From a checkpoint of a small mixture-of-experts model trained on Wikipedia: vocabulary 32000, a variant of SOAP for the experts.
Below are experts of layer 5 (counted from 0) of a mixture-of-experts language model. Rows are named router (the router's row for the expert) and show model dimensions 0-255. Each number is 128 + 24 x the weight over its row's rms, rounded and kept within 0 to 255. Numbers have three digits each.
After each expert's rows: "comes after" lists some tokens at least twice as common just before its tokens as in all text. This comes from a sample of Wikipedia text that the model never trained on. Tokens count by the router's weight.

# expert 4
router:148122122120122108122111118120143106142164109092099117130114156181140090138137125124116101073124125116121119152154156121148115121117124094130130169095127093127107119135118121152088148152178124186118153143128145105111108072133102155148162083154179142141120136121142139117079104090141131149129147154175119152169159154117182174136135164138119186143103114140120146143142093169109149109141174120139075151135145110122112131089096121148125126123096139114135107127154109174104173145144108109133109112047109147152136076104154123153115123115105141130103128125124103160139150144153126123138141105124105123159097099106120103124107105123122089124127130109165181106131122130106111088158179118130129136154092147135091107174099126114126118149144161127144090122139132149098108145090131
comes after: "\n", " co", " non", " All", " al", " re"

# expert 39
router:161103097134129133118068113168147115132100099104109090124139159167135109111181117114077121133098124130141121136169144130174157159120169145151126135130140122142098124112140148112142127148154137119122140120084126139125125112118149121126132152121152112107154101113091139148094091145097118149160124131116130140099162149142149127129118112119127178165099131136177117160141111141154094161135138121210126120109162101111188155094124131148105142106122174194149135082107144125141198107129122177151128128135149128142129123103123151115133146120073134126083112131111118156113105149101130094120149088087106103136117104149087107151126145106134139153124132148137186093096127132114178064132090101094140144135130112164103141156102132111139132152145118113158125134125123134096108131117105
comes after: " ", " 0", ")", " 1", " —", " 2"

# expert 43
router:150094138130122108136116097151108111125147147154134127142162178134159098119140147091135090127161133146196091152128134142138140158134105097140119139112127122114075128108124122138098122126106113128130160104107157108095119100190068152160143126104126128087109077121121132177114107184144144117144149092141125136133132103142140142100145116139129184133078075130102076138077105140124135092149112128133138078140203133137147148127072128145135107135108169096103126104145139127131143124153159153154125150117147128170149114106168129128112113126131134092092093155143117108136137093147108127149136121114079109075127135155140135109131114146111087110155116144134143129115146138114140138112131156159139099139094123127126142138107170104109091124164101155133124144108185156144125129105082
comes after: " |", ":", "|", "N", " on", " /"

# expert 16
router:146153116137137101110100090156112138134137126111136096157116104156167110143113154124143106139041115098164123111186140069159141133110137109127122116135127159128159100160117090145113158153149149129145147138143153121118129069108100127140117126128159128130090113086137110138079118103101135076142152099136120120138139130159190106151186144150141176138133117147104080156076116160162135118144128118176105122121184132119140168111103134137112172143069112117182093162138108151153118149131154146156118136137110125116165124148161168144100139082102111103152137136084119142154142114114137089155131129118108102100110103146114127126131150105087112130118137122110147085101112097099117116085141125144140127127119126138099081128120144132116160164144105121129140132125129122127119153138106
comes after: ",", " in", " such", " of", " by", " with"

# expert 26
router:134117065103134107151097098137084142122150114124137121127134180184145144143143124111148099105133139151155114132177104108155128109079139127116145129115153119136104127139141138175109136121137175131142118146124129115131116125126114165134125127145123114105094107055129153156094111110120136114160112103150117171160171156151204138135142120141176134119068139133149099174088124111139113120133132164129114113117186082089134134101101145147130132161114163146087093128123149136133143142112157135119130138071133135148158086112183138134111129135100132090112142120121132123106156137121140083120131095120116108120104134143105096139128150129143120127103102112155158067105117132108136061153099139113104135147129073155134126166116123144135119157128133111170149145109144178128096092139119
comes after: " was", " were", " is", " been", " be", " are"

# expert 50
router:154109117113173136123081096149118130134099117099092118113150132108145144124134116096170102084079121132100109160160168082129126119061137119123132121121168133104155142139120155111089143123123121170162107099088162114089101102156145131106165134122108116128139131115112140151138107105097171091161158148135124089148163153133180144148137111154161118126112138127150144135136105124151136142139102176127101116134149125147107152128164123138130148140146103118150101138117110132137108120135168151179126158082142140140153116088149138113097103134093129099087163146116136157128125093122097080117138117184142112116125169150125097130127191105098112124139162147121161088122123141110127107116147137152099145165146118143102092131064072173127118164151083126137117127137145129131102143124104
comes after: " the", " a", " his", " an", " their", " The"

# expert 60
router:134164087105157151138128090151091139107120091128118130167160110136126100165120171144133081136106096113118137133208135099130120091135116129152156117134117151151108111092115119104087126071104118146134155142135129115137186097130091164157102133143175151114154109153125147152126109153146134092166161117126130111142158128161149143105132113104174099124147145121116131124156137167126091099131130120147147149113155162108132133103119124154144123174077110104124093136162167127125133142059144152147148109106112113092135104100157095136134110075089097100156139126092158137112123134140144112131133099158098067100143135141122148102161145115136120139150138081135135128111134138114137131103143120138116133179119100146110099140107139159149088137153155147163121169096115133091110151135101
comes after: " |", "\n", "|", "---|---|---|---|", "ed", " Succeed"

# expert 35
router:128084066105155119124102090171082129146115124150120149136164124186141091122165124103121084119122113115149105134153124116171120132129132128091116158076140129142114127147121139136114091111094145145129166137081141106135145102138110103134109123152156150090145119099140173168121120161139110079168146095166140161163132133126171129131155113133150114149113134152131120153124098111147127119133114138120096093099159145095087156088109160138124167161096150156125104117064139166134139105126162094101128146113106140100150090113161158141114148116086124128098169152146129121133123133113127091138108136140113127119139153123102121107094179111132123132159100111168178094128127142139112077124134152101129153142124109122134106143120144132148120142134146094148186174134151171102104159138109
comes after: " |", "|", " MPC", "·", "N", "IUCN"

# expert 27
router:115105085134163110054127120153123088135164126131151131106109140148135077129186111143100118116143074162121101162120156071128138135143159134130148136124169127141135107127137134132083152160125123104107119105132117105127118137139107139100143132133123103160130137119130126157117116123112117099125139119120099125115189165157123146120158141118154128115114122136138106144145115140164141121133143148150110160139130159140093091107095184190083168144131153146142081120126116147091135150161128160134124182104148122092132135115185125138119115120119111108119137138123121102100161125105094096140123142179077131076117153182136096125125144115134097092110151145102173129138115121101136140098130139139117147131122101184150099135124139118116155107141120171134104126155152170131104188073151
comes after: ",", "s", "\"", "),", "ing", "\","

# expert 28
router:145119136110140123138103086149128126109151118099136124141144160143140122131136157122108091127107145156133088155150143118174108132100134107148125127102138102102129153150095115127150122116142135140138118133086134095083142092145111093146163129140129145105140067124119173134107097149079155096161103120142105110133147122148183120172144128167146105140076147149133089123166139115131126116144106127139142095109126107134136136106099134145145157158119176147097107126060130138130100113110158165177152179113143128130156094133193152165130135112099157101119139120102102147102130143139138079103122125139134124094081130121148073108129167144077121123120097122123165076110139123127091109123107151144146128159111128151065116125098146152158104165126121068164123157117135150102140107122129
comes after: " and", " was", " He", " he", " but", " is"

# expert 33
router:136116093123140136131129085146126107130169132096159153128127114161131157141155134121102063105139138169167080140152129084171140118079094130146162155113159103125120123125145124142095153117139139113115135132134143133115109094150096145109152123156150139116134121084123108164100106092119154128158126092128113157176157133147158135139129106140140120133143144113141100142108159137153104122166144115139136124101145101102147123082103164136119155156119150155119078115085138140148127117163170155158115143117137111123137093103173145156086096133094164149131115146123102122127155138141119060117115072112106131129136112147106127109138120125131118110136103124137128073100153139067063072144087129153143167163119103186126111154117123124133122163133126109146103169118156163092121140099136
comes after: " he", " He", " was", " who", " to", " she"

# expert 56
router:160115096108173132189118094140116122115118122102093116163133110172147121136175123122105076079132121137140103125143125087129146121070139119121139137127144099120121123163093153124127150116127162132146130154133145120091097087133117147156099131134137137132126095102096106160107123099074122083155176117125142123180173128138182114143154123180167141167129166121156077165111098106143110115135107163140116106108162101128123136117128103147152121169110121124097087110135118143127132121152184122149123174088128147132141133097167136122133107111092152107121133131124133145151175100127144093121152117139097095131103151153108093088143151120084113140087117127164191101117140124107097074156128132155132136161098106135133112159107136117119148146143112133139145146115142147137098124118113
comes after: " the", " a", " his", " The", "s", " their"

# expert 14
router:122093120144121131137058128173152106128115113110125107150096108159147142136161150150147108114121123126148103159148152127117152095099122147142144081093138110142092114109112127127133122114127152162176137118133134115119104141158085149116168121101155140105143159142111142136127100129128136104133133116118103141105142105150180135082155145117115190137111123110114139139147127124123145114157159151121147107128145143095125121107140147140120135168076067132190098103128146179132131146154136152165166153135153143143165113095118127108129099142079100128128149109132139164110135131158130053129142079123120094106121162185113085140143140108137091119118150132116147075097123130115095117123124187098111121156139090121069145186091134109099119151124124127156127154132113157110140151111139
comes after: "\n", "==", ".", "===", " =", " =="

# expert 19
router:139113118091150140137109092163123121149157079154125139145140164187143131152151141147116066143111127130121089149118128079153104084105158129143129095118118141128137105126102128124120123145136150108134170095119156108133149109164113122172115134088099132125174125073105090131088105112158103104163131132151124106151134133153169133144096158122163135138116132122139126155102167131089131116140140112126156079138135144111081123136149061157114144150082169163138096111131120134109159148127109129125126137104157130110121093126125192147158156109115102124069134148148157146107150124135102133129124086106106133156097172166105117117153157103150079159128140126112169149126079110108165103128125147082095125107125111138103147169123139122139122150160089137147120136139133169106119126110111
comes after: " the", " his", " The", " was", " 1", " 2"

# expert 22
router:100126151145127143114059110195188180122146106090124151124111131141167091141155127127115119138122133163145125127128099121121155143113141139122110131123152121094161146128068101175095138152175161119145143086094168107120129112155095177116111057111149099140163150134102148130086108103115132101170155122136129107110181125129157128139088130144151161185142108132112131152162158124158152086126112145140121120150153110074112123099088138152110091144102125156107106140094141169121174085145150136137125126128178143141129127132147099158126102134115092128133150141143119111120127102127150084078124109150090099136118130101094074137129139117120142139144152162160128122107144114093119135143121145108165128127151093119123116125113108131117128147127118127119159108162142143120120126122106
comes after: " in", " on", "In", " In", " the", "On"

# expert 49
router:148140120144174119110129102154105096127122123107107097142117140170118112134167110132135107128101102104086121134144166150129105100120120134142141100113143094152131093115101124109102165141108127148137183160094125148125144094139064152106137144108111158142087061126142131144096123126128168103162143136120115124120127146168133171151133125083131151131127143107114112138123118135118133101115171100135139106137171136129115134087150110159137130164101181144163114116113169130136177131161160138183110140099150125120123130103141125164103141121124125100101137138137122128086140053159111094118095108172169131087113117130116130124119163136126105161131169122099122120095119143096083075083151152142145145142082106144139097177120115121125098174129140120169173128141128151135113147105152
comes after: ",", " and", " It", " is", " it", " which"

# expert 58
router:145125093125153154141093089138146087123123130093138123124169158130130133121159144130103059095109121105131127148136177104113123149133132155149134145119127101137143094108136133118099132150096127118171098119136147145159115150108134170081112114111108116164175088092143171128131102136102171126127094104167087136153159150146148127139190114137151104128114134104151102157162129106118139158137094147124115100139134118142125126115086115121181135177108156183156109095106125143173158117161133153162131113104152116133159098117128144120080137100098142101140157152111099170104120127135141103152150101171130099110152170139089138149124107097145101129124159116148149122110103131100133104119144173115119129156102113119123100146103111116081086143114140130119154154172142104156090108092100
comes after: " \"", ".", ":", " (", " as", " did"

# expert 47
router:129126104131120147091109104180164104128130106136119114135116179144167142112208135118086112127136092161130114127141124149156175092094156145143122161124119108130097112118147136145122128144130143152114140143086126130137136105111145130143172122113119122101161116088124139171084084147142146135147133140132068164154152160106139117096126146122124178160084142116148132142142140130148097132132155126185124132099149112134121133111092128152113126121137174177131106087089082159137175136154144153127116146126108157132105117093117175128114161107080140129094128112137125138126095135092150094126146108093128130118125120139089114109105144119101133174120137120153145123078094128124131077096075098091143141144144105147086168140105154098163152154148131100157162130126117139137103140137098
comes after: " ", ")", " 0", " 1", " —", "\""

# expert 8
router:124147116110138141164084124151149140121116098171081127109138146184117151180159157120161067135102123125135136115149151091132130150089109105121142152130135120093111134119114109154124154162146132122145107161124135143096130101139125119157117108143154120151183101119105128108105077125118122106120109112146096095125172116145171130134149115144150102109093131157134151152166109161156126084149134120123101098134189155106105140101086115145115143133112152120137118138126140146140172134131112123184109174130128139159144124068151109097063101115120139105089127151129105133156115136107166071145115098139097133130089133141108122119135107144129081170147154128092181110155151120116106094100096101146099134156121140145102136154102142109146096141167087142152138119125149118114081130142125
comes after: "S", " U", " No", " A", " H", " St"

# expert 54
router:199097140155157102152122114141145137115167130119102116134114118113153143144129158102111104140112143155133075153151120108153084152125125155120179121124144129122113111113094117105134136149121185114127102140120112140097141045130077144115141105128114157112094112164138129141097085163127166107113156096081114057128130138151160142158142128171096124144122086120112097136122126144138116104146163121128104088179152182100138119141131131154142112184098121122134093091145154127137180116119163115161161130110118128140175100101126142133113079109123087137149138126138141167085142154096145129131150133148138089113133139174097123104117159103127114143145146125113134137148137096130106077105149110126112118148115105159143139154127096137129155160125147131146124150140161114134155163115127
comes after: "|", "\n", "A", "B", "C", "S"

# expert 51
router:165131111129173108122138125134117114133122088138088119128132128173122125160169086120123068118141088130107130124155142150135130106098105118144113139121146085144167095109116139157120126148162120155154148155096135137110142101151098140134099148132111160157125124117114135146122108118130143120144141145115127132124145180163143146122103100077170163086104147106119104150145122107127115139107156103127116129179148136122117118142105116146142118160067152133147099134120141148119163075161170131172122143160145126171103111096123152188117148107094116131146152131142128120117161094146089087140099149105163131099128163147087092150134164135139069154139159130158133107101120117107125056095118141116120124148080087187101144129139151093085097162124141135141151123134130127139114162121111
comes after: " of", " in", " to", " for", ".", " at"

# expert 41
router:186111113107156140123134088148146135130078126132110117146118134127109101160135134106120105129118136133158121104133142130126132172100128120121114158131149095129113145116096143179126142111132147114166155161113158181115091129194109145137104105076121116087137078116137164174108067127144106123131168071111101145118153138157170138147180146163131172153126139130131129137101113141143124116155104100163102125141163131133129141129115151128130124130074131109115068142116123139112134142129104175135171117117112124132129149101175138085133110119113094102135137142136103128109132113145138122119126101113077124165094133152104130104121104136076108117135092140161159134119132110122076105139094135121089119146074102179098134138131185176103110135148113104147149153092124143119136137137157
comes after: " (", ".", "-", " \"", "/", ":"

# expert 44
router:142139105139136113139123094164113121122113095137154088153151147181131100125137142110134074114115133119166093127168119111166135137094110125127141127111149141122096125150143141156112144123152171120141143149086154105100112113138059145143105133144131116111105101084109126153096109106084131121141142123142104140152152145121193152147164137171179164153077146129161106159125130142178098139110098135134130111134219117094124100108089112139131115145087139131085093137141114149146118128146166156138147136114116136137159112127149124149118105102103124080113152146091139089132133139116145106125176092127093121136120118123106124145150172130126096131131108138179165076095119123111126102134105149126111109155140098147135134147093139110116162155136121113170164143125132141123097142125074
comes after: " in", " United", " by", " from", " of", "ed"

# expert 23
router:129117094096141141134089106183133108130153123125147085143120130142139128154149168131120153092116114140170091150160121139119175114116115125134182126119116088137089102101094122137114125128084171149141123125131133100099122111136095146141136102089145180136148139102087126150099114137151127086129127125145108144120125124151146107148137170125124138169111142183190127126074169130135111110140154094129144104130169127095122152080115156154138150154122130144146110098133142146124088142091155157159109129121140173119147109105109126110135109120102139129148122136118075159130139145140129081114135121122091068109144151186088081133119171131114112155153134120189120104106127113091120113120099141133131101141105109127108183115135129128112124130132128116207174137136129145103093141118123
comes after: "\n", " |", ")", "==", " =", "."

# expert 21
router:112122135115131144119147082134120125140176107124131112126129136172152162142123122148137104084111125148131118148166151105142130103090075126130162167076183137144139120140121150117071199126119167115133158152119165118128126093134084148094135142144110138153129115121122101140146138121114185132153137132125117130153132125134133142159112150139129111146099123136139103129137168145149117097124112133143077134102114106140159125106107144133140144152140141157167101104085141109165147126148183151141149111134123085103169131135125131119080100131088132142142114136133095170111143136146130049111069101128120154117117106130090155102129103101094119124173129127141147101101118098055114107102127120142128154144121099166114099121060086159126147169116155141144140150108139137132088131118124
comes after: " to", " he", " and", " also", " who", " He"

# expert 25
router:137131096131127103092118106148137120133163094111109085129109111139160098140120142098179092104090100175139089156151147096144111079093171128153181144118151131128115113127107115129113174159127135191143130138144144142131119115107114154135106141154139108174119106123086143145103103163095135133152129119111132100157135136128137122129126111121155158140124132150117119103142103136159135123158168124190130112169156106128133156084116159149115121180093184131113081115147141154129149120162139147106116148119105132106174079132132104133095161135107141120096172124100066131117165072150156143146117102150085128110133100127132135112131138094123136142135161072145123120104137104097114121139132126135133124154094105152073130150144149072084143133103151139158142121136154118134112116129151
comes after: "\n", " (", "W", "E", " Authority", " Apps"

# expert 2
router:137096086133146089149071092135101113121164110110122075120158107151146098122170117102133081127134129141186090140149137125141106103130148130113092177094120104153104155150144145186111128128073122145128105140107126138131144096166098141114135118113150124127108096069132131165141102125122109104176135110191166110144150134123188139079175138142146160106082123148116137131145110102152122135143127136125098077097144118102135126094136148137164123134114140147139103159113110147165129108145175133143109152096118115111124075114164143128092137103089089135100141165132128161103146168132117098160109098125131108139107125151102098129122140119127121156139131127143181077118131135143135073150155115126129130157142091104138156140122127128130126153141121129136170169118135152140132144131120
comes after: " |", " and", "|", " or", " MPC", "N"

# expert 63
router:177133131120146090089079116105148080127168110100109137098134138089159124113150131121149108092090103150143110131139139104182158128094111123132149130108147148139108096107086139166113151124111114157141158144139131139120177093120116144142110112126120168123135105114132146145075151178133121079123107115093079090150150112125156127129110182180141159164103117104119142128126104151163114096126162151160124060168152130126088108088122122188146084170105142125119116095097128156134151137150167130150131139124155155099161127136135190141119120127128174153128138119102137132110136123118153102150132094147161109112084097131095093117116124136122104117151128100129138139102116144126130083079128140157147126144134144121125141135102119140090137124138160161142140116131112137101155103129101
comes after: "\n", ")", " Party", " Year", " Total", " hold"

# expert 7
router:123114125141125123101132134171144123137154117102116131107120120148150145134114128146186150091083120131086115130138163123133122124133114101142139115099141136149108093143088132129119135181136131148141141085147132115103179104109140111136108104141104140114158120103128146156046122149104156106152129115116140117187187111145170130128119144141124127133072158114123127131165127175150141136131163130129133083135159134128149157128157123204142119129095153165129132114118145120141133128098178136152154120107089138116103116079109117157093117125086131129116121100147137129125124139117129131062072075119124114113090093159118123144164140120123040143148177089121154131130095131137168123080117155131135142132132112139138149120103148098096142137116118148113159139122106129131090107105096
comes after: "-", " ", " Born", " Coordinates", " Location", " Country"

# expert 6
router:159096141149123110120122075142133112104110129104155156098105148126127074127156152118133078136107112159134098136151161119128144132091167156123108131120140105131154103135102190144089125143139170161139127131105126111086125084136123115145114129101189115110110091086077087142081102122132105100144150138110139158171156188125140146130134152147157153131089173155129109147112126110136135124132090152134119125126157084125159096085106159143158140147091146155157113117132091150116128102137135144140139137112118151127142116136144150098156126105119103128163139141137130152128143131101148082105113070126068096098127147149128078106158186127128108147100150144125132093133149118121104086138128128134116157134108108157109090149106136121136101156115125132154174166135158134101136080132139
comes after: "-", " |", "s", ")", ".", "'"

# expert 30
router:105087157134131135136132116159131113144133108091125160111123103095134130136177171122180165147110103128128094148159165118172119140104085111159149119121129088143142133122129117141132120148155107168154137105141120093115131101094105146115110148112148145106140141119089162146112099149145137096136155081094118118166153126132198155127152169149100133168138148121114121125123132145122117145132097129174118108155175154095118126103138079139128098147110145117125109071127129148131151126133153119148204112079135142133148090141121154104094144094082127099166148086097141148079144145101137124074092127106119107095138148129114110116156167121129099158145124108136138086115121144120141130117106173160130158136132083121145127112094121128087120136112143172145134163159135153126164115130098
comes after: "-", "\n", "|", ".", "==", "==="

# expert 9
router:161120112113125141092067126138091160116107135150123081134130135160130169133173158122117091147116103146100084154117123109136161108164166145171141129146139125099160079133148126161114130131151160134115074100113145138127100083126120126149117100083146117132112109120112094132125077156148165115134116128144145090151178123120132156124136121064131177135125160103130150140131104131137136132120107140140124107127137138122111117130165107151143123117143103167130145140160097152160139087132116181183127098090125177112102089105125124078138114120093148115113152114138137180096125171140120104126141089174130124103141140133087099111139179094125100130137137125143113151161080151095103108119136134131077124164092144137132154136108150105127135163130154161103136121136131098118120136123081
comes after: " ", "-", " A", " a", " un", " \""

# expert 20
router:140152146155146096151083093112155118109165116138160154127135124136122106133192160114104111114106098130099117163123131106116136093116136137129136129128120077095150135113091116125128125134103121154171139151107114143111090066129120132097138146153119148130176098118131098156115107126141149076157119142156140125177120139135138155138141164131110152146129090133161166175114138159125107110143125131181118145128116139140167100138139109186146146156126120105088123150160095157127145097136149136169163111129115127114141142120111174143115126147112101151122169098075131134058195113113116103156094110107127126113122147144061124125112132136103101174144158091122103131091121111076115114120140140095084132136132112119124174130128134101135135177092155107120099154131145123114116103128125
comes after: "'", "’", " In", " To", " U", " As"

# expert 18
router:132093099164146124146100080115120135097139129114106082151141154161164096121131140100090108158140139144122098150193118101147098143081127143128147152132161117109128121153111149157108123106152108159163118161130142134116111090141125118134108150111137119106124096145115153180118089150076152086125109136078085143119128163120203110132102121139154109107105147154136116186115115145137143131161102126130118116140165100128128146129129118166139161147121157115143055101118145164124127125129124178156107167104135140098127102124163133116111126132045118113093165123097139133075131147141167133158154154116101115102138140140116088138140139136102100151072122116147142122107143124095112097100134135129123124193137116126130120149123110154128090170129122108152133132137124128142133120115099
comes after: " the", ".", " The", ",", " that", "The"